Weights of a small mixture-of-experts language model, trained from scratch on English Wikipedia: width 448.
Below are experts of layer 3 (counted from 0) of a mixture-of-experts language model. Rows are named router (the router's row for the expert), gate (a neuron's input weights, with its number), up (a neuron's input weights, with its number) and show model dimensions 0-223. Each number is 128 + 24 x the weight over its row's rms, rounded and kept within 0 to 255. Numbers have three digits each.
After each expert's rows: a language model's description of what the expert responds to. This comes from a sample of Wikipedia text that the model never trained on.

# expert 10
router:177110135116166166114096157160119118118127129116167150164115138159130133136099100132172176121106148142080111159202120132154139139125128137156121150130146109058138138137126129119112157164128127078156113098150104128125177132128166147113119118138148139115151124133156143133142157134111156105083172112149123130109143133166146114113103112122142123091138132162140110107117129127167087139146141145072161135142079093119131102150095154114090095132146122175159117123131127109133102149124128101130106162112131112109094138127124124177162129135093114107099110159160119122147136103138170120112143117100176120118180124113164144147098143143115112142084150102158167115087114116112118136086
gate0:093109133132110102103093143132103132160112106096109143148141138055118090146126129140147132153139136132133126140126112136140122124133160146123124144154140162120145131140096117142182153143113132145148102130133140149114117131128102118111091151100089165093114119121139123118126103140158082109163174144119114118188137105112157077124081152144122181125094118145145138141138121143106120101096131149129137098145120129096105155115156139128133148107167097165128116123156197131091078131118169151154116122122127161100117158136103141131125090115120170172118102135153131147161102126116143124078129130123144151098120150136111128125168141125146156134086119091152127133159123098120121137118
up0:181132085157125130094100129143152113138152128129119125124109099107140148127083094111129099134169121130143166084149123111161158132122081084139116114050123162182120133087118131129109123146116130144153101137116122118148120101143102159154141090181117107097151135116148124122134111120145145117106099126117124133127101099157142158128060161137140124113139150145146123126130122159135142103151106134169134149084124119159145144152146145104142086138150127104158121098137121115110107139130131078129117152103121168094115147143165107120112114156143063094092114100114137148138153130123165147135108138135159073101145112172103158121088161128152087119116142090097148156127113140114119110135
gate1:158108136116128094102106154093127115139100104097105132119129119177117132131138090131124133191119113138133146114124091114139132139114116097137146129119098146096110138162151089141112146124142139096100118142138139115112134150144130080096130110131108185074135143132158110132107139106167145158139105121122174102151141114105149121149073104193093164098181156166158143127156132114121127096105140097132135103129133114127108134092111089103123118126122131134123145147103123088125177100141118128156172149095094178149151139138147097112118108089106099124072124148172140139134083137153130183137113127133091090136144106101104134144110160115066160134148090135115137121098117130144124109129
up1:151115126129127118140152113142127128097073139116111123123105113089156138141126123151131159164126151136106135144082153117148116134117157117115153119143108135116151137142159131152136122146129052168150157125125131114126155175100147158146088050149107136153130096150131114140099128160122096133099117138121119132092154111150172144116077075147156148124141156113112132091095131079118105120131154095115140144098144116165150149153112188093151136117133142131157159108172151118141106110151127140139125141153143136096115152141108118107122106092157096148171131143147105126099168211128151072132142137116095075133139118152122118127116118106083105071133091165149148126132119135178150134172
Inner and final pieces of personal and place surnames, often in sports tables, such as Andre-tti, Earnhard-t, -berg, -ville, -kov, -ić.

# expert 2
router:111133088134097147151120126099137142140120152123081134161111124163098094127103124121093104157118144138174144166093155112080104098101127151101153090137125123141149156130127124156179134170158100153099117137155148140120114141097136163079141111112119187151144154126092099095114108095093110111171112132116097114137106162162093126137156131128113121138142089112114133140160142122145121148134126135154128080126171155152120128107166145083152143135118077158082132134139176122110121097137144124158081118178166115121118140138124132106138067103126130116123155151116136129070157114169122168117170128131143178110136115141151110125149156124116126179134133119104134139160148114107093112159
gate0:128136093172123158114142143124106175143102107149099112102110104116143131121167140127108131093099082111086156144131155105151146154114105120152161127123140108134116179090110147091117130175096135115139117172119161138091070140134123166132141122151148136139123099146121141115179134121141154150144116155142128118119113100132113095096130162150114125148133134149110156123157137110145129120149143131117121107148126143101087155117143137115136144120122100062065120180132085139150107143126150136157118137113150126127134150148138109086137103119161151157107129133148127140114136151143140114125163118137140076134112158186092106130153151137109177111129147122114114114157148115132134127134
up0:122193130144130172168108154126110155108154138133120130104125142092148151148125128128142120127125158149174131136140150101121130103158093096096146151129077114123104157139125135106137120160079138130109125108143127139123079090146136141136138159174121159113153124108141084133114144128139156166140130098164133129128131119114184103117114124091109118142186101129136155130149085092110142140113115149131157091118151140147132166132136147128164161094142126076129153108103108105131130131147115144167129102175138140142136113152116110120117135115145148139117158138100161141069114120131099113120111093143137155121120136140124100132118159116085102122190093122114072151109134128112155152130
gate1:119085098089115155107152127109128158181141177139124135142169100159124118095142129110115156136097107139148120142127130132157094110148166139134150115145157067082145156145092134140170118142126141134105114120119095130170151128132138122135161134148147166127128113162099193119121106130137110121143088101052122110099137097144135091118162116123131133137149133113159102140140128102090114164147136150134145141154125125135127134110125095175119180112158110112143123131144114104126134131123097119137133111147150099102096122077141158125095123077117181132124132125097108149114109122129140104143084125134126141124160122138126132163133104142110171142124127066140150090149145139131111129146
up1:100113124147114182142157110145153135143110152150145078127113129163124109135145140113159143173093133101120133142127124128134142146083138140125140135088113134133130148104130104157118131123139158124132131119148167132105151136118095109142139115149123110099110170080138105137118116121152122096107110126104145161131145130145116072124119101114140117099146114126113168122100130157110157069146097163130097077174143143131164147132108101139146111127092153117108145105134151132158116169155103116115108135145090119108087128150150178117118120098133158117170142112151119150125130132131121051109103120118114117137110098134126120062116138090155123113160101153110108131126121102152153127133
Short consonant-heavy pieces at or near the start of a word, like st, r, tt, as in Co-man-che, Pe-st, bu-d-get.

# expert 6
router:122139126133138140125109123138135115088148109126152112133099129125163179147171099128096166099179121149122095149125113098140108154105109118132099107101149164129098170129108150102145080135124082110156130125117102101163133094171102102139091136092103118155116114169160114166132082175119122085161109120128097113123123132123095123114156121145151091181182120097152159134107133137111177133119093138123121166144100106145115167144148125140149107143125102146072130122089147140138149111133120153112173162116093126147092123191147140143155092122139119125138134128161139110133146156114118111165102141158136114091122075104126130136132154159103173151136136120099139090123139121098116126129
gate0:121099074155105142133121120103112150139106101190158146127126085147092157175093118143090134149144101123134115086191131116124095152106122113131165142074091094134143118100114145107094126142141114127110181105104092127151107106132142111097112136133125118090119109132138124120167088129138132094108101093143127133076143152145136114140161128124138140178116144124177122125087125143149136150123122161134173127134145152176102159130166141099166125097116089116135124058140120147103143145128110102097147140156107138101115135145112139158158132112152135132175112104149136090138132120132105100159125124145112109160150110095137146169118120139153132097140141123089170126145172128121142111134
up0:133128135120135109104070068148102113120151119062131101073132161131164120132143128092130101110142134142115158137156134151134120138121136117131143117109166128147140148134108181157107137144122170133129133159093161139126166144169096125139144113074140125165098154132121130109127111128132100162093144122153109128148150128150128129142169064113145135095092134107120130150166103128159117141119113112158140142138095093136167162120128147157105105133147129098170156089148149131146151097125137166110148103143170106140107131112154078099087091111133147163142137161075152147164135113109116176130165143114098113121125114174136147159154131145090106128125121160133162110166121135152129120079
gate1:140092138149170114155101148128142112096153137101158129140142109113093135171151091145109175134151122111128112120182129142124180163083112082106121095133152153111139122094147132148165124127133142138133147114109096134140102129141132131123118112143094109137101064185145134143171096104129071144179146117126097137132179106129094103135126167116119115095120129133158131112083166084134175106123113110115161151148119092115160134159114127164115132132161120139122144134079112145099128141144143173134153129180122112149089132150142111118091146162109132139155111116124104134106137167098105118153098130101122093124138155111149139110099146133133104170140130131065147129125130131133137099111
up1:108136127094068126122127121187107156132145146150106163142152167086145170129127155118115137141132106118160104129141105157115119164123101118147134132156119130138120151103125161113138152091139144118089100130182132100150135138130126144138105146110119144132138132108141119104130103133117143134102097114113118114086165112098155111193166105078138155120135160112140092116125147107135136131130134130101144148125159105140142102136208124091149156116154100124145151131114110156143176124147156125073191128105123099130149119145133148084082122106110119121149145105157148152142113146147124111131094082089110142114124120131125147100169181105116115122129143107094161153132091130090078123132
Word-internal stems after prefixes like under-, un-, inter- (under-min-es, unc-rit-ical), plus the word not and adverbial -ly.

# expert 20
router:157154163171089131109075140137123142158158128102106115122128132118176142110114115112110165108152084143107106086183132167119140125172135117130104118112080152149103104138139138115118152111100158131131125140127126158141108158157136126137126131120184076074158144133129116124131144119162084117167135127095144136120132095148129101097122162112123142097114094173126121161146144106122169110111138108135149157139153099118171100139169152186172115147144142105140145139166146112123151096096158156159124108112099117140119117141157117114116074149134131153109087144070155154151141170136161112093142132119094079158164142142103167103140108125162086132140111156154124139150095093144176147083
gate0:153124116116090138106145128120133141117109106150144129126148116125152115093078100129106159196147140131112131119116187109111098115143147145145151193132099140155103151123139129121148076124092103100141106162114166090159116094157106092138154124135174105124166105122140149120088126149122132152126120119103117167136098119151151116091064118153120123159104128118125147143122117145099142103121156135124099130098143124124146143176091091123162152106105128151112146152072123143121129173079182102128108125112124114101142113131126095147155097109146106131135154138118137122127146101144126128149157144127141076133135106089163120098136151095119103108155127099167155130131131131147166126172
up0:124127137178110107122114103132120165147124148106130110117107177135147123131146154082109144139148123122142124117087095103165072166160147131142137115131122152116089067092077147117140109123105137129108110161128141170131153123118144147153108104136105110093110150158196133142138152135117115125099098138110126163134098094147121093129171099075134179130124069136133160187113159143101146137114176092121088157095122150098129122137171136155148135152129164122102115162119131142130097120101131138119146156108131170127149117130106129088080107109136136152118140069123141109071148085123142116161134137106086084157123093132174102128069117114121158140107097134099119118154140142085126120143
gate1:154098152116076123136150120107147169093168131137124108177101138167119141138121124121117148115154060146111138115134182117095130112141121130055097162147145132129075144138097093130116115132112109170118140110116147139152117121129129116108137132153084110143154098142121095110164105121111102140167146113140162160125133118120107085126137137125160132132133097157083162171127142110098104123162154113089130116194128118126168100120089149168108098154111086122115106143138138112163144125112145147105145163094145128123112118146135139114116148123126164102122116120130157115155132137097123135091115149132113139094162101083146121082120126121127124169151127163095139119115136124135146146161
up1:115130136114149135092121114101127101122105133136099147103147114094147106166155143123180144092101143124107143096129126144118122134115133103152150111119143116105146106171134166182120149082112140139211146133112145108102129129117143121082105126131144154114095128130089143140121101166131177139129099165149136176144144094187104129115095111180107115136074085136164127138124130115150185127115118151150099126128118085128131123117119112132125164137167110129135154084130131142095172156141137108096174123117155132122125107113122093147098131143118133134112116112157135141112080090121111136129115097145116114119158154153126116128138107078139130142075104140126126084132187083108132104143
Articles and possessive pronouns like the, his, its, their, and the apostrophe in possessive 's (club's, Men's).

# expert 16
router:121116150113133121158143165116119114125165149133119125138147100121117161106156119100103104156101114126104140147102110070139158193090112163079163073126121112118133136089111096117160086096135118148086097137120150119122145100126119123132109127100136156126158137159093128122115117104087116077142085135143081139140128106142112086148157098150140139162167094116110153081137142125114149164137095096126097145108139157146116142158169128110152067125137120115083125154108130075109127086100146131147129131145129074160110103166126139110111086133141125114188135104144100118102136159104114145120156118167134152085097117127145140124154142169107178114142146105114113142094162114100128118075
gate0:155138159086103150115108132108115103133131130140117094139166110148120190131135128099117066099116139154110151102082111123160167147097101123120146133118079144093136091127157112117179097116143159102151091160160161082127138167126126064125186139122142127109181099109083096144142093144123147108125094126125107103138093091141106137174138135102100090176143079126115130139135155141099113146122093111144119138123132178085096103123127113078172160155123148111170165154130150158125136119141103141158131122126100121151145124120109117104099115096112105121164113130151103121143090105128093107134116063143185122084155129147143126134094101148115133083144123120094091133161144123142113160110
up0:136157123156119145109107118098145133153092149163135136122159104176123097125122132171150129093092138106093126112132171146088155090159137135144129129139115138120156122140119153125128101139121144138123124118106118091087125131114159115112088094137166133126151118145139080128143132113132113145114101127120119137132144146088092122131112129106089115137130111108163147095126131085136116152132081142116121106124130109119163167108178111141153132143109122084116169103146106114131076129128149152133131126107122126096131116144135108201142107126133118112123080140121101109127103108141119105171093082095142153115118160128147091171101181103125113152142135152158102101145170115089141092127
gate1:147122142072125127161094139136117082141145128140140107083131152114111141164168158133135145185117129133146154105139099140133122141065140122114146158115103159121060100177105097088123138108064115124103142099146121089112129135117132104103093156090119153086150113145138160111126115125147132107143113110139123106146134125116114144142107104121164117151147156118120096145083102155149132134154162118164131062092133128124129123081146146121161064162170166074138163112135153125119139115088140127120119124118117169121137114114153179139121117135121102132120157120133121111105190129088124154138151088105143096136149127144105100132092092134133120092127129103122120134155129149095108112129
up1:150092090146138130173143117147104145143140124157138102141123132142161113142157120149138170121123101145112129151168168122110101152111142118106118119142137129146087114173156123122105135070106153150175083101125136132134108058129106158144133090126149137143158120141116098112116131072147129195131122066136106145112141207127115156122099095159124082104140122124106145114114138114124128124097104090179135132100140146195139153104169118147143120069086155110131110151105131148051128122089154134115168091122121156177147142112128134146089157155130099129118134122149121149121143125132105165111123133147127142141117156083138111167106114135131114137112125113168107166103109098154141165120
Inner syllables of ordinary vocabulary, often after prefixes rec-, del-, un-, e.g. rec-y-cled, del-ay-ed, plus adjectives like large, red, high.

# expert 9
router:124061112124175105116165095139157133087139118137094151114147129099142105117155178155127115108127148124112141114092105157161106153135117138106107142144149127102156114107079148138191136109073095129099130102144105092153053107139087175101077128124138091110131120127092115149127095132127126150133122173142144156118128132152126124115105113105111111136112147168120131115132141104134144101142126117149131140107129121119118104125157096138142123144118140150160145140087106100112131103110137130103151148117107169128127101181111136167146107144123161125138135127142095151104112093157150108098123106172139087119125125152140127110138097146186120139154150164148152111164102125123101138127
gate0:156089117119163129156103139123157110124141127148114116129173120113143101152068116116116124141139177137114149131137127121088137172113145117166150151137144114134165143166124131100163175154098127136126149135126127089159148122101080182141139137105114133131105108130125147158147116149139198152143138116133077148141130145162146110144163102136114120147146141129127106141147122137146116125163139097103082178149161135117114165129136132079127111125141126151101187160093163109116164145112142143149139095094116139124131102121121137151111131094120114133139138206130126142133096113107134151150171121163136132165134139142131121149157108088129152112119108107125152134154091118133126123148
up0:142163144115115126164126092157174093111164160116107133170129146126136112167122103110084106101107143113146107106096129113121109127117114156111148123110146118116147132094162143116114113123121128143162111132159126127121097126136156112116128147090091128161116175123126126091131129139175088105162120106111160141110132132123127130076122136149062162085152097148169147169113103135119146161126126158093130112120089102145088115074117119151167123096135093117077155136122142134126112131149103131143143128137125130136114170112120149127150114112176127179114119142094121109123109092153140139137122116127081137147145097151165127096114153135148129108106143122074099118114131136136126139082
gate1:129091115064158163108118112122129152112132136110104164118146145147114107118101152141116144163162071135087102121149154131127119133131109164132103072105148113093170167131143139158181113096126085145113110133162118139112124101102115155118135075067111115162077106140133133092145134100106151108111128149154138126128144167157135130140135133082160100133147108120109111194118118093085108119108151155159096085084165103088166117140169117079100082104127164137140097105104097139103139139145147117121118185160131066101151127138110172112108136091137145158119140124124186118149102113152120109089118154164146124091152152119123127141122096125143144123126160119151156136145084123127126125162
up1:137140089119136139155148152130158109155160115129075119170135130118144150159123163160125130158138105119112122123157105101116113100130102101101132097150126128147160129151139113135089125134080128125115101108124132110080161124118132134140103143101129157151100064157164136084177110128129124140123128135120142125145148110121111129111125135102100145125096133079161116173111098121102136115096077104124136162137145122108090156168093168115096121126127132112106104143098166148113151088129100086149135149134143130107124142161115115108160135139145111159122131182117114132115113111090153092157148117109136107084117108143137148142116138117121169145078160121123154174059141119108104123152
Plural -s endings on nouns such as Students, Guests, Parents, and pronouns like it, they, there, who.

# expert 13
router:102094086090076113159104125113116168152146146122125118100150135153109122171133082116134101136150158123168202079138165088114124115100100128070153141162143127144123140107093118135129141119096161155163166162178149178152143112092104135147143122102126163162165148138097130098103095118119139132129155122153101104139092116112097144140140106113116125138156096127138092170149111123120131132144146137096096142109131142106131136121103120140101167136121076102135144090138144119145122135107138135123136145149149153113128128175116071104123125108067117137101147100140106124102118072094111128134166154141113137119106144127111183088102122111121100139134130123074115150134111153144121102133
gate0:172122145105118083134163087089128144119133139143115146131138128115102114161135123070126159127131109180116164088142105133153109154123136112100079122155123147138110143147158141101086141178123127150129151118157112126139128083170119120131128128103113138169122144132071134137151120135151112104120146148128167118152154075122073134128143137112138155154108134120163123140080154141108145167142164158108100115165076104131157103094145145129118145125166096119150107098065136098143132130142115153171141117126153150148190139148138145078109164116118141087125105133129129109147153156127110128132131092129144148117081125132145147102133132165124084137090149086113138131139124147147132141108
up0:100123099123112127128084116093108135091124135137077148162118113132141130134126122146099100133165140135171099123137139142125088130120139152141135124153144149064101122133078168135151149143139121150108157124139171131141157142170116145114122199133164109140115129082102144145091135144133147129090106146139105115138106116115142143104099152140153159154158109134143122150105149158104125142134134113117133120113122199081143101159115141160065167212131122127150157117159112134098146146166120143104071129128115130121126131103119141148165125142127134074157096146115110148115103120131101134118109146114125125128141132134155154059125165150092144091221125145137108092137122090100169128154
gate1:128112117127117099075122138106133092106129099161119118120132116136144137152119114122107102152137121154149105087127105151136128104145148134118150125135097101105131126142118150104153148177160187084126148103141116150137129152163158104121122129086090097141142116104152114119118135094157120090157095099132105141103172136169102127125092103140148077102140145111108134175090094082151132135120116154118157134123078117145114148123150149141144156067104120108112112107101189117155149124110119133129137120117108159102131144159119115117125082111104149161108118111139161107106112129120121092102102134139145106173077100107122149130123128106165109153134142110109099130123125126131131162158
up1:171094123168133183134145124146097102115164120127095143139159126126144144121171119097162143132138122103146135180152115156090138106112127133161146115135124136100144140151136109148147108135145126151146121113134107148106119116179109109111144093145112117109107135130117121123103133089125157074164132163137131116123120107123134152124092092142149131126118132128121119124130157124116109095106123144131079123132116144160106142119103117148094102134075116142153138133128073171138120136122106122174125124081141159097158196157125092144118112115084145109109073109082103127128136120123128130086111152119133133123121127086116140131103102132138135147157146166161132151123147116161163074145
The -ed piece, inside words such as Swede or cathedral or as a past-tense ending, plus led, set, continued.

# expert 8
router:130110145128110125153163133156188118145108110127120124099145129106113077147103126120126084120160146109105128105108109146139156100158115141145142133138112107127112096081182147103117140147142172152081191117098103176142085120138124133135159091145123139140092134096123122139139087113128139145125135126162115092145136147141097135110117133090126117097089137066100133138143129111102153131113106102136120109165122112134165131104120124160125140101140145109124099155127077131123110124153170116116130117103151135148096125116094149088123152135185142101138088133115146112137122146158134154180117128171193163148139144164101104122170155158169108110112088160105095154113118116109099126158
gate0:122114152119119131176122123093178147131139148127131129147137125121112111138200127134089141140112093146130157111141150149114096144152166131131125163159108159121128150126166122139146108137141156141143142081155163139095143133127152133146175112141157117143138132097133178102131111103131121129142118129127149137192133102130115134156099085142175142116097133130138086167131107179148132158158131108117130126115130088134121126156105142136157152105135151147130146156171137117116116133122145141148108144132164142178128165138114127137129150094133123134138130106142089117156136155127112161143148145128113139141094131105152124077137147146129135165103152094145049132148114135106139094151
up0:109143135142146094132174182133099087089098108121132139157115157144153117113105155138144094141130126163153134128113137122139140123121126151151105137130166147123178172162098158090117125120152112107109089145085083122174096109166134093118138122164156142113141149124120097120145124117133146164150144131139123182083124137159102165092108149130121118098147180130088135176175158130107142091097120154123122125108114142123160150137114087131154151138088125121128149082134133099142129123178102116126134162149135125127150084103138120108126109124129113128118149104113115087143167102103100113108117157099137157101123128148125133184130102150136142103125145126100144111109125140149080149171
gate1:170115132094072110172128151121169110136103156108125134092105104088176118134153092116133140127114131104162160101139112141121087181120149119108112081116115122151128104103123161111143117131080167070120168143142159127122117132130142095125115118147149121128119105131133109126120135141140132132169128107134082130121131113117119094146138107100125132159113099146112101144118123151117127193187135130101111150151122129112133084167122128093130122110145127130128111120137144119116197052116130107111121130121130131137137125129125126147100127095140183113136125128124112075137115121086095107131102099115159124100102107118115147121152135137092116134106146136122100140126122156125133099158
up1:125149120122175124126120126112110167156160155147097105146151172159114128154178169150112136130117095111133121155147129125091162101154156109148087130123147173110146159139106141153138124168141083144140105142128131116118162133135106138168103116151145115139144136145131122125129101122153114117122133142139224126167121139096081136105134111149122123107132113075108113130115162116107128082080155151154113141117084111121149129115123078170144102124133108092116132122144140110137074125139167110172081097136108112132107141119152161136130142080113151122135120113103102150139119090148161160116118129144079072165173164130139125123146149144194138116118114142189124104083177123144114089111
Periods ending sentences or initials and abbreviations (Dr., Romulo A.), closing parentheses and quotes, and decimal points in tables.

# expert 1
router:111144119121125109158166118126145096135158163167132128120105089182130119113102114140139139120049142107140116128098140149167162147154140138107093114128108116097136119137085115125117140114099142114119115118120109128153123136175143151106154165148106124120082157118158153099133118091109110127081089110168161109128117137153170124125112096094105124113101152166098138099139090123130088171144170140066139102156132122183145119114133102101118134129118110128135122133167121068145121122091117115158085129123156133129101119133103151109122174065122124108097101122150109152163124107161133130104155109123121115146126135122159128108088128072175152162145145129141121157181158114145141137131
gate0:145176103100108152121135119128124123156106136135070109126142151150119103148137093128129116145160129110176149139138148160127111124103130145094169117173124107129100165126080115160153081104107140170087134084101142131162117127151116136139105113099110093166150106127116152129090153113106124091139105103116154129121130113099114121126108116148144140128113134170163139101126131166185099136092161078091122108146170135109139126120130166150130131131119114110111130160115116103147105136107098138116153184121109149156126126155186114082120136150129161120141130171162141135148112112121177120161118141118123083141123164126122094112119176076091147142112122114093128168161144137134130107100
up0:117088125101155144121144082162152146074110151130173121159136172156113153074140138106131102125119143143129149130144176112128119183163148132106117141100186156084131126148130132103106144088129177117093127108174120117082131147157138127130146125100151089159138165126095112155130125143122093145121147143125129163156122166132113143110163140115100099119125131159090121141145112126135106127097145127163143165104153150138118129129165085113141130143095147145109136136136103143115100157085116123116151112106146093062117042146133167117136074143135110144116146135098123113145096100123089090168080157150170141143146127140170084127151117150118100136136132106126095130111131137113108109118
gate1:145129186127127120108163134148123160104139116143132156157104133138113136104096076147152141161098158086113122106138160147153132117147108112106111167130149106151116125141113149160143140123115123110127106167085123146167096131123051120188143143157119118156094131137130124132126146162133163134100111136131088113113119116079129120137096107136165119168131112137168091093105140138119083128141120126121077074143118138138143110120158137142092154097117130139087150142162130077139089117145111111138141155113149143154123111157134126089113167112113094105121093149126125170143133155098126142122104147141154110158122169111114152107171146114117136181137104123167125097165113168154169116091
up1:131119135149095128089098106151116156109158105149092149128158133131144133128166106101139133095126112143144112127103129154132156138123095135136166126147104131092051143146143129147100126084091142163129142147161159108147075128193136147113124107173146152151130155133155139111139128170128107129137115121154114126117091142120116186106124145105111129126169088134116136107168157129119145122091106139152189131091121122171150101108142090168145140124137125160118142111087095107135149177131107097166112063114129157155142102124155109142114106133142099156116134137123135153110167125115128147158147097129128139088171143130089154112161115121129139127157140145129154146128132097102157153129
Final pieces of words and names, especially -ing, plus -g, -k, -s, as in Bowling, Talking, acting, York, China.

# expert 18
router:116150151143164145154103080124105127122117134062074127134145105131105148104116149118141141149091122161101146174145126107095126108110149133123128169120087140152179149120131131140144140151146114104119142099105150099119120119115130114107106136145116125108134158124153129166122189132129130168120172101097159155124137130145121125161131150139117130090098162113173132079136206109151091093139130112115145143087120174122108079134148143160121144171179107148138142125113092158132111152156115138102143088097128145093127114080127128152078114131152126126137134153114133152121094129116127153118127118109100168108093091122132098131158112131082124139125141159147095132146138107118134125118
gate0:092095110119133168120126109123088141096124094143143151172119126150105135138097148124118130175158175115107106108135127172137141127149163177130137133099104144149137141147128163106100116101186151145122119121136129095142132152115098098139150128160088080123153115092122099144096137130099142164161158105120142149124131148124119178102114128144141106143134136117136101157118127138124118099186132103134094126135086141127115108112165079155120120171122092091115156124106180110099151117137166130152134129165096151100159181129142153095150199134138116114152098146107159145075129127100126138099124132122124147092131145118095127095121112152097089117140108131109139128138160109130139132122
up0:108139112064102117111135132148139124172073100132138142088137118149085156162137134155151128141159132158144121151100108139132143152185143081122118106088122096108122071157156137124147095146102135185154100129088126140124146155130124102176172151139177153130134153164129106149107123155106113085106115145173105171083102117157123134113127142132096144149188130137105134170086091121063132142163150115142163139119115093103115123137151109149130121136136142176087128151131145124109128153126115082129161059138119124099138141157127127155122125119157110141149159171128127116100124146137119119091139133194103138120127128141064128107123166151118105153107143148115130138153155097167142158090
gate1:117100117147126104182102116148116141106140144124141135168135129177112127169127144080115115084115150064149163123102110147178103117081130104103171142103117137094157117114152110141170154093121123099102109082153125139148135123115136127133147145115117088106143137103122139154168102129113142137104125131102157112117137092089105148151134130123152146093139158111101170153112150130152107131164096117095125147100102100139093175102117097153102127122092134130127162129133166105155111149144129127104104164137114104156102110138126138145123158132133145120131097175117104118113168137076102156171096136100170126100096144102110106137119125142115136125136092084087105187114089130107102174159
up1:096133128129177119152138141120101121112134101125108087128141100131126102158157126168168103114138148133132152166129177103100139151135105144115157173132115128137122154097099149117124131158104154103139124132112131132121120137156132140147117140113202131131168113143141155125151121132196103127135141117137124106144056173103124139126168165114134106108152146145151106121115112142145134100150129136132094074139113104109147154151133093122095121177099103131073137083094113112094150118110126149147137134160162119114134135096137122136122115117124118138101112106132105143155105155132108118146144105126087130164144136160102138118122163183132129155157166141109140146133091090097143133138
Final letters completing Latinate, scientific or foreign words, as in Anglica-n, Luna-r, barito-ne, Universida-d, -idae, -ian, especially in taxonomy lists.